config = dict(
    n_layer=19,
    d_model=192,
    n_experts=32,
    experts_per_token=1,
    d_expert=240,
    d_shared_expert=0,
    activation='swiglu',
    moe_layers=[6, 7, 8, 9, 10, 11, 12, 13, 14, 15, 16, 17, 18],
    router_score='sigmoid',
    normalize_top_k=False,
    routed_scale=1.0,
    balance_loss=0.00346,
    balance_bias=False,
    router_cosine_scale=20.0,
    scale_expert_input=True,
    init_std_router=0.00869,
    lr_router=0.00129,
    n_head=6,
    n_kv_head=1,
    head_dim=32,
    vocab_size=8192,
    norm='rmsnorm',
    norm_place='pre',
    norm_eps=1e-06,
    positions='rope',
    rope_base=10000.0,
    rope_fraction=0.5,
    qk_norm=False,
    attn_scale=0.177,
    tie_embeddings=True,
    parallel_block=False,
    init='trunc',
    init_std_qkv=0.0268,
    init_std_o=0.00435,
    init_std_up=0.0268,
    init_std_down=0.00266,
    optimizer='adamw',
    lr=0.0015,
    beta1=0.9,
    beta2=0.98,
    weight_decay=0.097,
    lr_head=0.00788,
    grad_clip=1.0,
    warmup_steps=282,
    schedule='wsd',
    decay_fraction=0.709,
    decay_shape='linear',
    final_lr_fraction=0.0,
    batch_tokens=65536,
    seq_len=512,
    doc_mask=True,
    train_tokens=349200000,
    steps=5329,
    dataset='wikipedia_en',
)
Below are experts of layer 10 (counted from 0) of a mixture-of-experts language model. Rows are named router (the router's row for the expert), gate (a neuron's input weights, with its number), up (a neuron's input weights, with its number) and show model dimensions 0-191. Each number is 128 + 32 x the weight over its row's rms, rounded and kept within 0 to 255.
After each expert's rows: a language model's description of what the expert responds to; "comes after" lists some tokens at least twice as common just before its tokens as in all text. This comes from a sample of Wikipedia text that the model never trained on. Tokens count by the router's weight.

# expert 6
router [156 125  95  82 103 154 132 115 134  95 150 110  78  32 135 134  95 125 110 155 160  77  91  99 115 101 135 146 127 162 133 166  97 125 120 164 172 100 134 144  83 131 189 155  64 131 140 136 141 127 126 135 166 145 137  98 120 137 116 111  98 116 126  71 101 140 134 133 166 133  99  93 124  81 125 125 160  69 129 168 134 122 142 116  97 125  94 179 105 118 162 157  73 170 109 173 115 133  82 121  95 120 133  97 111 194 140 110 142 121 126 133 147 144  91  95 156  96 105 124 122 124 177  78  74 158 101 123  96 178 132 112 127 142 159  74 156 130  22  81 161 109 135 116 164 196  75 152 136 144 126 160 127 142  27 102 132 144 135 116 103 160 146  84 124 118  86 146 135 136 109  72 149 150 106 244 125 122  84 116 228 111  77  94 133 112 149 136 121  94 119 151]
gate0 [135 129 148 156 153  76 135 108 107 174 109 156 131 100 178 150 148  92  58  36 108 113 150 125 145  98 174 164  87 123 110 145 209 151  86 183 100  40  91 186 154 166 134 161 105 131  94 124  83 115  91 123 119 140  75 148 112 115 103 132 152 134 120 177 110 202 120 108 106 121 103 145 143 114  98 142 133 173 114 124  81 157 203  64 169 122 174 116 134 144  68 147 141 122  79  92 177 105 121 141 124 188 141 142 134 149  93 209 131 115 145 131 151 115 109 110 177 179 101 110 171 131 111 138 145 153  47 162 146 162  72 119 144 103 156 116 143 137 126 123 189 101 128 140 151 198 119 206 122  92 130 122 158 112  98 116 148 104  92 184 113  85 128 125  82 145 114 129 100 106 133 143 144 135  89 125 136 112 148 182 111 184 125 118 144 143 114 143 138 128 153 116]
up0 [ 90  97 198 181 116 123 165 180  72 117 175 129 127 164 137 149 120  75  69 173 166 154 146 127 191 101 130 148  96 128 139 145 126 116 118 174 118 179  66 133 130 149 169  91  93  43 193 129 141 131  88 173 111  94 145  48 160 117 154 134 100 177 147  98 167 145 153 135 108 151 179 161 135 113 126 108 168 140 121 133 121  82 141 131 144 111 119 147 185 131  83 140 130 151 186 162  73 180 122 163  86 157 159 101 127 118 111 116 149 161 125 112 106 170  63 115 116 161 174  98  87 117 213 106 116 139 108 147 111 120 148 158  61 111 155 114 124 157 134  91 111 101 179 103  92  99 142 169 144 116  59 130 108 127 107 139 156  92 139 133 160 146  62 176  61 179 175 118 152 155  94 129  96 123 102 134 152 107  84  89 124 121  83 140 116 128 116 154 136 122 119 138]
Ordinal and first words
comes after: " the", " was", " at", " The", "The", " his"

# expert 18
router [140 138 154  85 134 131 199 159 129  70 128 116 124  14 169 130 113 162 130 163 123 114 118  90 161 125 121 125 141  86  94 134 121 103 109 123 109 125 122 137 112 133 151 121   6 123 147 110  86 122 112 125 140 123 145  82 114 160 123  56 111 112 101  92 108 130 107  94 205 112 100  98 109 140 154 143 151 130 128 154 123 159 155 116  95 151 116 142 126  91  86 147 170 135 100 132 116 112 116 126  92 108 109 106 133 150 150 118 144 129 187 161 156 145 128 108 156 104 106 139 104 167 143 109 123 130 119 164 121 184  98 111 103 133 158  75 126 171 240 165 147  76 141 138 156 115 128 160 149  96 133 157 162 165  83 124 115 130  91 134 104 128 164 133 201  84  82 138 151 204  93 127 142 138 178 250 128 120  89 140 177 148  86 117 179  75  92 129 113 141  89 107]
gate0 [127 129 124 163 185 104 151 106 100  94 132  43  67  97  89 170 143 129 159 132 131 106  73  90 154 115 157 134 132 133 138 136 183  95  70 109 159  89 104  51 132 154 111 157 154  60 158 139 207 154 123 163 129 119  18 151 133 125  91  85 126 143 131  80 162 171 178 178 179 122 113 160 196 122 194 177 197 149 114 107 118 150 164 101 141  84 129 130 141 128  99  92 124 129 138 110 137  84 112 118  75 187 118 104 209 120 142 129  97 174 146 122 174 143 171 136 112 130  84 130  97 116 134 109 110 130 158  92  82 100 127 154 102 131 135  35 135 117  97  86 127 120 133  89  85 167  93 129 138 137 146 131 127 125 106 123 141 159 130 150 186 118  86 135  73  93 129 105 121 105 121 151 127 153 123 119  81 117 161 170 123 162 125 124  88 128 132 147 116 110 129  89]
up0 [173 152 146 151 191 145 187 140 129 188 174 184 128 123 118  93 104 120   9  57 124  91 134 109 205 135 102 156  75 122 168 151 120 166 142 154 104 135 175 146  99 136 109 105 155 179  90 147  82  63  84 116 156  77 118 167 160 132 120 121  90 162 105 121 116 205 107 124 115 108  93 157 174 143 115 115 124 130 154 138 152  81  74 159 141 141  90 129 140  92 179  98 154  99 119  98 111 133 128 147 169  93 106 118 101 153 137 171 146 125 152 147  68 194 102 136 128 105 117 172 132 162 132 144 122 168 124  96 141 129 126 147 107 167 107 200 157 165 156  73 113 147 188  94 149 116  77 131  86 125 121 121  58 188 112 109 123 140 134 137 166 119 181 117 138 126 146  75 154 115 108 166  93 101 148 161 142 137 114  89 119  83 113 116 129 125 162 134  92 183 150 127]
Sentence and paragraph breaks
comes after: "=", ".", " =", ")", "\n\n", "\""

# expert 19
router [158 124 132 116 132 132 161 151 113 131 187 130 109 135 200 127 104 111  73 183 123 130 139 156 132 109 123 126 173 159 151 103  95 147 105 124 124  88 102 154 108 110 137 129  87 139 159 127 127 133 122 121 187 154 115 137  81 142  88 121 108 151 156 119 151 127 126 117 185 130  97 143  82 100 154 145 107 168 135 157  98 158 145 149 137 172  98 175 103 109  85 115 131 189  65 178 139  91  68 124  96 183 126 136 104 220 167 164 164 142 161 138  94 158 138 110  94 151 102 139 147 130 129  96 121 111 102 102 106 119 149  48 169 152 117  77 176 149 142 192 100 109 121 114 155 178 149  76 132 142 122 149 154 111   4  93  97 157 132 139 100 119 158 158 152 127 171 110 141 165 137 155 176 182  90 214 138 175  74 182 166 148 122 108 191  97 146 116  78 122 104 157]
gate0 [138 127  80  99 160  80 108 157  90 121 147 128  96 115 122 155 166 120 119 137  92 171 144  68  78 151 114 131 124  95 189 178 131 121 168 150 194 139  55  82 132  94 109 100 152 124 172 170  97 128 129 143 134 112 159 149 131  94 146  85  78 150  99 108 104 134 139 118 172  90 102  73 144 124 198 136  79 205  59 183 168 160 132  63 106 104 137 115 128 108  69 152 111 156 168 112 199 167 134 146  91 124  82  94  99 130 145 154 151 129  68 152 187 151  94 119  92 103 103 162 158 142 139 137 105 130 111 170  68 129 147 122 164 143 129 131  74 181  96 131 114 175  78  66 145 173 112 102 107 108 146 120 160 116 101 165 135 128  86 137 120 134 123 126 143 134 169 141 159  97 106 107  65 137 116 163 140 142  92 167 146 113 101  69 145 154 135 127 185 194 128 160]
up0 [110 105 115 136 121 105  68 176 142 140 162 103 110  90 162 102 110 143 139 155 165 155  93 187 153 212 155 106 141 155 171 110 153 162 117 117 199 182  80  95  85 101 106 157 151 167  54  97 152 139 195 148 128 152 134 175  94  73 147 117 104 155 105 143 120  97 114 149 136 136 135 161  99 121 138 185 140 143 144 146 149 145 170 174 131 107  66  80 163 127 125 122  91 141 120  99 123 139 138 167 126 180 113 157 162 140 163  74  76 155 188 105  91 108  84 141 113 138 154  55 154 127 101 135 109  81 143 157 140 174 134  95  90  82 101 142  89 144 125  81 140 124 100 157 101 173  74 119 111 130 120 113 130 126 126 153  96 108  85 160  90 102  74 160 148  70 112 145 134 127 132 138  76 158 134 120 164 137  80 157 153 172  90 170  85  92  99 127  35  80 131 162]
Infobox and coordinate punctuation
comes after: ":", "′", "°", ")", " /", " ("

# expert 30
router [159 155 106  55  82 133 222 134 111 130 172 113  75  99 123 117 129 119 121 114 137 109 125 127 204 103 174 121 123 129 148 126 102 134 118 163 135  89 151 160 114 110 160 137 162 150 141 173 136 150 147 159 175 108 147 120 144 128 116 112 125 148 118 143  61 132 155 115 209 140 133 144  88 127 165 141 121 192 108 199 123 165 168 101 116 131  79 142 155  97 103 131 161 125 135 127 139 136  87  93  67  98  65  89 141 122 191 150 133 169 139 196 102 155 114 163 154 111 167 133 141 111 125  94  86 136 122 164 182 190 108  68  84 110 155 127 143 112 136 103 165 122 177 117 138 192 164 127 132 133 155 134 182  93  37 173  87 112  90 128 134 128 175 140 180 143 115 146 106 191  97 149 179 164 134 185 116 105  99 171 165 119 105 127 131 109  90 123  90 167  81  90]
gate0 [190  96 118  73 115 107 117 150 128 149 113 133 179 142 137 130 118  95 131 144 152 135 136 123 114 194 107 100 129  96 187 106 109  68 186 113 113 127  94  71 112  87 139 127 135 101 138 176  87 144 130 173 123 174 119 125 162 154 182 179 122 136 136 125 116 117  83 122 143 154  97 125  79  85  73  76 197 103 120 152 166 115 146 114 110 126  70 148 133  71  97 120 122 181 143 189  76 187 141 178 143 121 180 161 207 161  69 227 105 158 125 100 135 119  81 112  95 139 153 101  94 131 134 148 155 127 151 139 110 164  79  91  91  91 177 146 101 196 125 160 129 142 128 167 130 150 105 147 138 151 188 107 131  90 180 158 132 128 137 141 164  98  68  91 162 110 138 111 122 127 140 163 170 184 162 117 155 146 139 146 138  81 150  68 124 134 153 128 165  90 127 117]
up0 [161 153 121 119 153  64 131 141 163 127 136 129 115 131 123  67 136  93 171 114 137 141 164  92  89 110 162 133  74 128 114  76 114 105 139 118 144  61 171 100 148 146 129 148  99 142 123 181 137 187 170 141 193 120 135 126 140 174 151 102 150  77 107 114 177 154 115 128 112 112 111 169 148  66 134  70 105 110 168 162  94 190 185 146  76 116 169 146 118 113  93  95 121  86 137 205 135 122 107 189  72 114 175 150 122 175 133 115 117 111 178 114 131 165 126 120 111 127 124  83 132 109 138 166 217 139 143 132 113 154 151 139  96 128 169 109 181 151 129  75 146  95 150 143 181 126 122 146 215 165 161  62 103  87 121 112 211  83 127 129 174 125  97 123 107  96 143 169 153 155 126 167 123 153 142  82 140 112 133 155 153  56 120 141  80 127 146 112 167 157 118  90]
Word-internal suffixes, who
comes after: " |", "|", "(", " equ", "ti", "ript"

# expert 25
router [164 153 170 113 156 148 203 152 138 111 140 139  85 102 187  80 114 133  91 196 147 101 146 114 136 152 161 161 137 135 129  77 139 131  96 191 147  70 162 141 136  88 137 145 151 124 166 177 132 149  41 157 181 132 106 128  79 147  90 122 116 141 123 127 138 144 116  84 151 126  92 129 133 122  92 111 101 110 147 151 119 192 157  80  85 110 100 166 119 150 171 157 102 139 134 135 147 133 187 146  97 135 111 108 149 120 108 153 154 151 167 147 102 139 104  61 116 159 113 169 191 147 160 108 111 118  59 107  93 184 157  93 158 106 180 124 160 113 198 150 175  88 160 124 117 183 155 128 142 143 183 116 160 104  40 155  78 149 123 182 121 168 119 100 192 113 117  98 133 151 118 134 174 154 129 209 153 136  88 106 181 139  79 125 105 113 113 151 129 110  94 102]
gate0 [174 120 150 111 137 158 137 120 107  99  55 128 102 202 166 146 107 151 116  90 165 128 194 146 138  93 150 148 121 144 112 149 105 160  86 149 120 145 141  90  82 127 187 117 122 173 185 158 142  95 158 116  82  78 182 148 116 106 189 133 185 102 117 131  88 131 124 144 126 107 155 189  67 108 179 101 125 112 145 109 161  77 124 120 180 221  78 174  75 132 186 114 135 141 143 225 108 126 108 131 169 101 124 125 189 133 111 144 152 170 157 114 105 161 120 125 129 100 153 172 135 102 152 125 160  96 171  96 136 131 128 175 154 167 120  87  96 136 158 151 128  93 152 127 145 109 121 107 150  89 128 135 163 123  94 178 125 135  67 161 153 170 168 149 112 126 154 177 154 131 177 168 193  88 197 143 131  95 101 139 132 120  87 106 122 147 158  92 152 146  87 137]
up0 [144  66 128 123 125 194 210 162 173 136  86 125 131 190 172  62 153 168 147  77 163 123 159  69 166 112 166 177 151 129 139  96 103 127  96 102  75  79 134 124 144 145  83  97 173 161 103  92 178 103 145 133  95 113 143 138 106 136  96 106 127  95 121  97 118 107 113 182 131 109 149 166 100 151 163 118 161 100 102 181 137 133 135  63 118 166 129 110 101 166 112 167 101  69 153 141 144 150 149 169 149 159 161 169 139 115 147 163 137 188 153 143 132 110 124 123  88 138 124 139 117 182 102 187 157 117 104 115 102 134  81 117 159 107  85 136 108 149 144 195  93 104 117 132 176 139 210 117 108 123  97 121 196  98 119 104  84 105  92 149  63  84 145 122 136 122 120 154 142 126  73 120 164 123 120 144 192 109 162 110 145  83  51  70 121 127 132 143 143 104  84  99]
Heading equals signs, name pieces
comes after: "\n\n", "=", " =", ".", " also", "W"

# expert 24
router [154 141 109  96 134 120 165 133 128 103 178  88 111   9 140 103  73 155 107 191 141  99 113 114 114 111 150 131 118 164 138 123 126  75  79 144 154 114 129 146  90 130 102 149 137 140 140 178 113 153 186  82 130 154 173 119 111  70  90  39 135 146 130  95  70 124 132 108 141 103  50 134 118 116 142 102 141 133 126 128  24 160 134 114  93  97 119 166 108 115  70 144 119 166 149 128  94  53 120 125 121 153  96 103 163 183 143 151 154 123 112 131 129 145 115 116 154 138 164 149 133 160 161  84 119 120 113 140 154 132 104 120 240 159 155  95 141 153 235 100 182 128 176 147 141 137 116 145 163 129 103 121 134 143  52 133  90 112  85 121 160 146 133 112 142  88 121 128 139 162 119 101 150 155 141 205 123 102  93 109 154  99 113 125 129 105 125 132 141 108 100 175]
gate0 [ 51 124 149 164 171 144 125 125 102  88 122 142 150 130 159  74 180 120 129 177 134 158 118 122 128  74 147 128 159 123 139 145 146 161  89 127 148 129  76 134 171 104 123 167 111 101 173 112 100 221 120  95 164 124 138 167  95 201 121  75 148 104 110 111 197  71 131 155 130 120 145 184 116 191  99 128 132 187 138 138 161 152 130 131 124 140  93 112 135 183  80  79 149 166 163 131 133 136 118  85 126 104  86 109 131 130 154 113  95 171 135 142 159 138 137 114  77 105  94  69 139 142 119 163 136 128 176 138 122 167 159  92  41 191 143 160 149 112  72 151 126 155 148  90 153 129 113  66 127 120 109 146 122 121 135 145 180 145 125 110 105 180 168  86 144 148 141 102  94  87 153 147 167 120 102  96  95 164 108 195  79  91  91  92  54 112 125 106 115 146 120  53]
up0 [117 165 126 161 148  68 127 120 132 142  72 164 122 161 129 153 122 149 104 109  87 172 108 113 153  71  84 118  81 207 190 203 110 113 139 124 145 141 185 137 132  65 160  97 120 105 134 128 154 124 125 148 190  98 136 146 159 134 130  97 120 125 156  71 140 177  97 139 133 152 114 159 113  46 102  89 164 160 132 154 156 178 124 121 146 149  89 143 155 137 111 112 112 124 136 182 163 112 119 121 148  98 136 104 141 157 136 225  61 100 143 152 152 151  91 120 136 104 104 160 134 119 128 169 145 125 168  67 133 141 113 132 104 102 111 139 133 198 120 181 116 119 109  97 168  97 126 138 111 113 152 123  54 143 113 134 224 162 135 107 151 144 159  78 197 149 142 141 154 157 106 109  80 155 137 143 140  74 174 119 141  93  78 118 109  70 141 152 149 186 197 159]
Hyphens and dashes
comes after: "-", "|", " non", " Al", " al", " co"

# expert 29
router [163 168 146 104 136 133 143 181 162 138 148 102 122 106 162 143 110 165 158 165 118  77 137 153 134 126 135 120 164 143 156 115  61 131 150 128  96 112 105 145 126 109 173 147 144 209 131 105  85  85 157 124 186  76 102 159  99  99  98  58 109 172 139 134  52 135 166 101 128 108 120 128 122 182 157 141 109 116 131 169  57 191 120 129 135 134 115 178  69 157  93 127 120 120 117 134 120 105 131 149  94 120 168 109 193 182 125 108 151 124 210 143 100 101 116  75 133 137  79 119 144 147 146  82 135 140  74 103 124  92 181  67 173 154 162 107 144 125 178 144 136  71 178  92 143 134 175 151 148 128 116 148 154 148  14 161 139 160 102 102 133  98 127  97 157 120 113 154 133 143  75  94 156 171 146 204 124 164  99 130 146 148 114 120 135  64  91 142 135 159 114 140]
gate0 [ 95 119 175 105  82 162  98 143 170 151 173 189 111 114 104  75 135 128 149 154  68 134  96 121 129 103 173 111 135 121 129  91 198 112 134 143 115 141 122 154  73 131 158 134 177 134  98 126 132  81 134  60 106 146 115 183 126 137 102 125 114  91 186 131 116 105 141 104 142 182  90  78 153 121 123  95 149 106 125 108 116 206 110 116 115 136 118 114 147 123 112 177 146 143 153 131 121 112 184 128 118 143 125 144  99 163 138 113 146 133 137 196 139 113 125 135  77 143 224 112 197 234 159 167 126 179 135 129 182 122 121 132 144 128 139 162 157 107 146 117 140 187 186 110 183 115 158 149 121 183 213 136 161 100 137  77  80 140 118 151  97  92 172 103 139 121 189 131 103 130 123 118 139  97 107 197 203  93 119 106  80 154 129 134 107 103 115 153 156 112 101 170]
up0 [152 106 161 188 178 148 168 107 132 160 125 132 134 195 153 147 122 131 139 117 197  74 128 111 159 125 151 132 144  81 132  50 126 123 112 131 158  77  88 122 154 127 116  93 106  35 168 197 136 162 151 132 101 120 178  88  88 176 176 134 156 186 153 134 139 128 142 121 118 108 118 146 161 136 177 153 182 127 122 147 106 110 125 125 118 130 166 182 139 146 148 100  90 136  80 160 129 124 121 218 134 168 110 182 117 168 162 158 100 111 100  85 109 121 129  91  83 145 117 152 140 116 145 132 217 148 111 124  85 153 108 131 146 144 136 124 123 105  94 139  92  94  65 158 127 108 145 110 189 128  92 154 164 150 101 102 196  86  99 155  94 115  92 163 158 159 172 121 100 101 121 147  89 145 161 133  87 101 149  96 119 187 149 149 184  91 185 102  83  94 171 119]
Demographic and list markers
comes after: "\n", "-", "\n\n", "  ", " (", "S"

# expert 12
router [141 128  82 111 179 151 156 145 129 125 206 122 101 174 203 147 104 177 124 192 155 143  90 108 138  99 130 143 148 162 127 133 129 125  90 147 141 129 133 126 160 138 160 135 139 198  74 150 144  99  94  83 165 133 171 133 105 117 120 116  88 141 118  98 116 160 107 106 142 103 112 166 106 156 116 131 133 134 105 177 138 164 152 137  85 150  98 228 144 152 129 156 108  91  64 162 133 106  80 143  59 172  93 105 212  99 210 189 163 137 119 158 119  99  98  93 135 135 135 140 145 147 164 116 136  73 103  89 120 135  93 108 225 145 170  79 155 134 144 175 164 121 171 162 152 152 114 137 196 198 152 128 125  99  65 143 136 133 130 110  93 173 135 117 175  83 124 119 160 141 112 130 136 163 132 134 123 138 132 123 178 104 111 124 154  64  96 144 104 130  85 110]
gate0 [165  80 101 177  92 119 159 198 136 130 179  96 123 101 167 103 100  85 108 173 116  69  37 186 168 119 168 109 154 119 131 131 113 189 140 123 108  96 126 156 129 101 123  94 171 119 100 131 148 162 135 135 136 137 121 167  78  98  91 150 119  70  84 172  64 123 111 149 188 154 142  83  88 112 141 151  96 220 142  99 124  93  81 101 164 171 135 116 126  86 144 151 179 120  87 133 115 112  85 150 102 118 139 100 159  98 146 124 120 175 170 136 127 163  99 154 127  56 140 171 194 138  91 173 104 102 139 113 136 148 107 145  68 106  94 112 119 155 148 114 107 109 189 120  97 145 110 173 136  84 140 151 104 104 126 166 177 149 154  81  93 186  98 138 171 117  89 167 156 103 158 120 162 180 140 126  79 102  80 103 105 144 152 157 106 126 131 145 168 124 125 157]
up0 [103 151 152 207 184  58 137 105 118 163  82 127 139  99 108  94 130 143  81 157 132 201  78 158 149 141 132 122 105 130 166 140  81 183 152  80 123 177  93 134 126  93 141 135 134 146 201  85 157 146 111  95 139 176 136 155 140 152 165 145 119  82 138 110  92 150 167 159 116 171 150 123 205 132 155 125 114 142 146 117 102 113 120 122 111 152  42 159 104 120 116  56 120 114 148 158 164 123 141 179 122 130  73  96 186 183 120 204  85 149 168 143 168 131 146 129 147 148 124  99 112  91 131 180 113 164 143  87 190 150 185 149 127 145 169 103  98 123 138  95 151 108 154  96 153 165 177 111 124 137 118 106  76 176  99 140 142 105 115 118 112 111 117 136 166 101  91  76 138  82 135 169 101 115 116 163  63 132  96  92 190 148 157 140 100  96 157 136 105 144 118 188]
Organization and place nouns
comes after: " the", " of", " and", " in", " to", " The"

# expert 21
router [163 108 143  83 106 138 131 139  91  89 143 120 129  98 168 102  73 159 145 109 135  70 108 128 105 141 105  97 117 180 155 169 111  95  92 150 140  87 106  96 146 105 132 145 105 164 128  98  87  98  45 161 210 114 143 104  98  99 116 129 104  96 125  69  89 152 108 124 133 111 117 109 117 173 121  99 134 149 109 212 122 149 177 149 104 169 118 178 142 140 100 165  91 130  76 153 140 150 137 114  56 126 110  82 169 189 141 124 142 158 124 179 100 124 115 133 137 116 159 116 178 124 134  91 104 156 127 119 100 166 139 103 177 140 134  75 153 152 134 128 167 109 195  44 175 129 126 157 151 103 148 132 154 132  36 121  93 147 105 154  71 135 114  81 160 110  95 152 104 157 126 160 145 188 161 188 124 130  65 168 146 106 123 149 171  62 147 124  89 146  80 173]
gate0 [129 100 173  84 179 161 107 142 188 115 116  84  84 115  89 164 138 174 103 156 143 159 105  41  52 170 101 150 137 154 120 167  60 122 101  99  87 125 101 199 122  65 148 113 103 112 163 153 129 139 126  92 121  76 136  95 174 196 150 100 140 199 138 119 149 141 138  85  75 117 147 155 113 142 149  77 180 157 184 155 131 137 150 117 141 104 118 159 154  62 129 141 113 126 163 150 150 165 125  88  96 147 117 145 105 170 128 120 121 109  73 145  80 141 147 134 103 110 153  57 163 135 165  76 153  68  76 138 131 170  98 115 144  99 173 162  74 136 153 113 100 153 174 151 125 100 149 114 152 125 151 148 135  98 117 165  89  99 182 135 105 194 104 140 143 146 145  94 123 139 130 142 129 120  90 161 171 122 124 117 116 174  89 139 111 127 103 146 172 166  67 175]
up0 [152 142  50 161 129  94 138  69 119 150 129 118 153 155 150 177 176 132  83 110  96 150 181 144 107 147 127  96 115 103 182  78 124 202 185 136 109 122 120 132  85 144 160 104 192 112 111 158 153 123 127 175  93 153 153 122  69 128 177 126 159  68  68 109  98 152 179 135 133 143 122  68 140 131 104 147  81 146 138 130 109 114  79 123 108 122 142 143  96  87 149  80 166 106  87  96 130 143 114 130 144 126  99 146  99  94 153 179 116 105 112 109  36 148 166 124 150 122 102 142 159 165 133 133 163 106 164 136 139 104 125 115  94  88 119  57  77 131 153 121  94 118 141 161 119 121  97 184 173 165 110 140 108 144 153 209 137 108 128 106 106 107  72 155 187  81  90 108 154 145 127  91 190 111  98 169  90 154 176 134 129 133 149 160  41 150 158 150 140  76 158 142]
Temporal conjunctions and prepositions
comes after: ".", ",", " in", "\n\n", "\n", " In"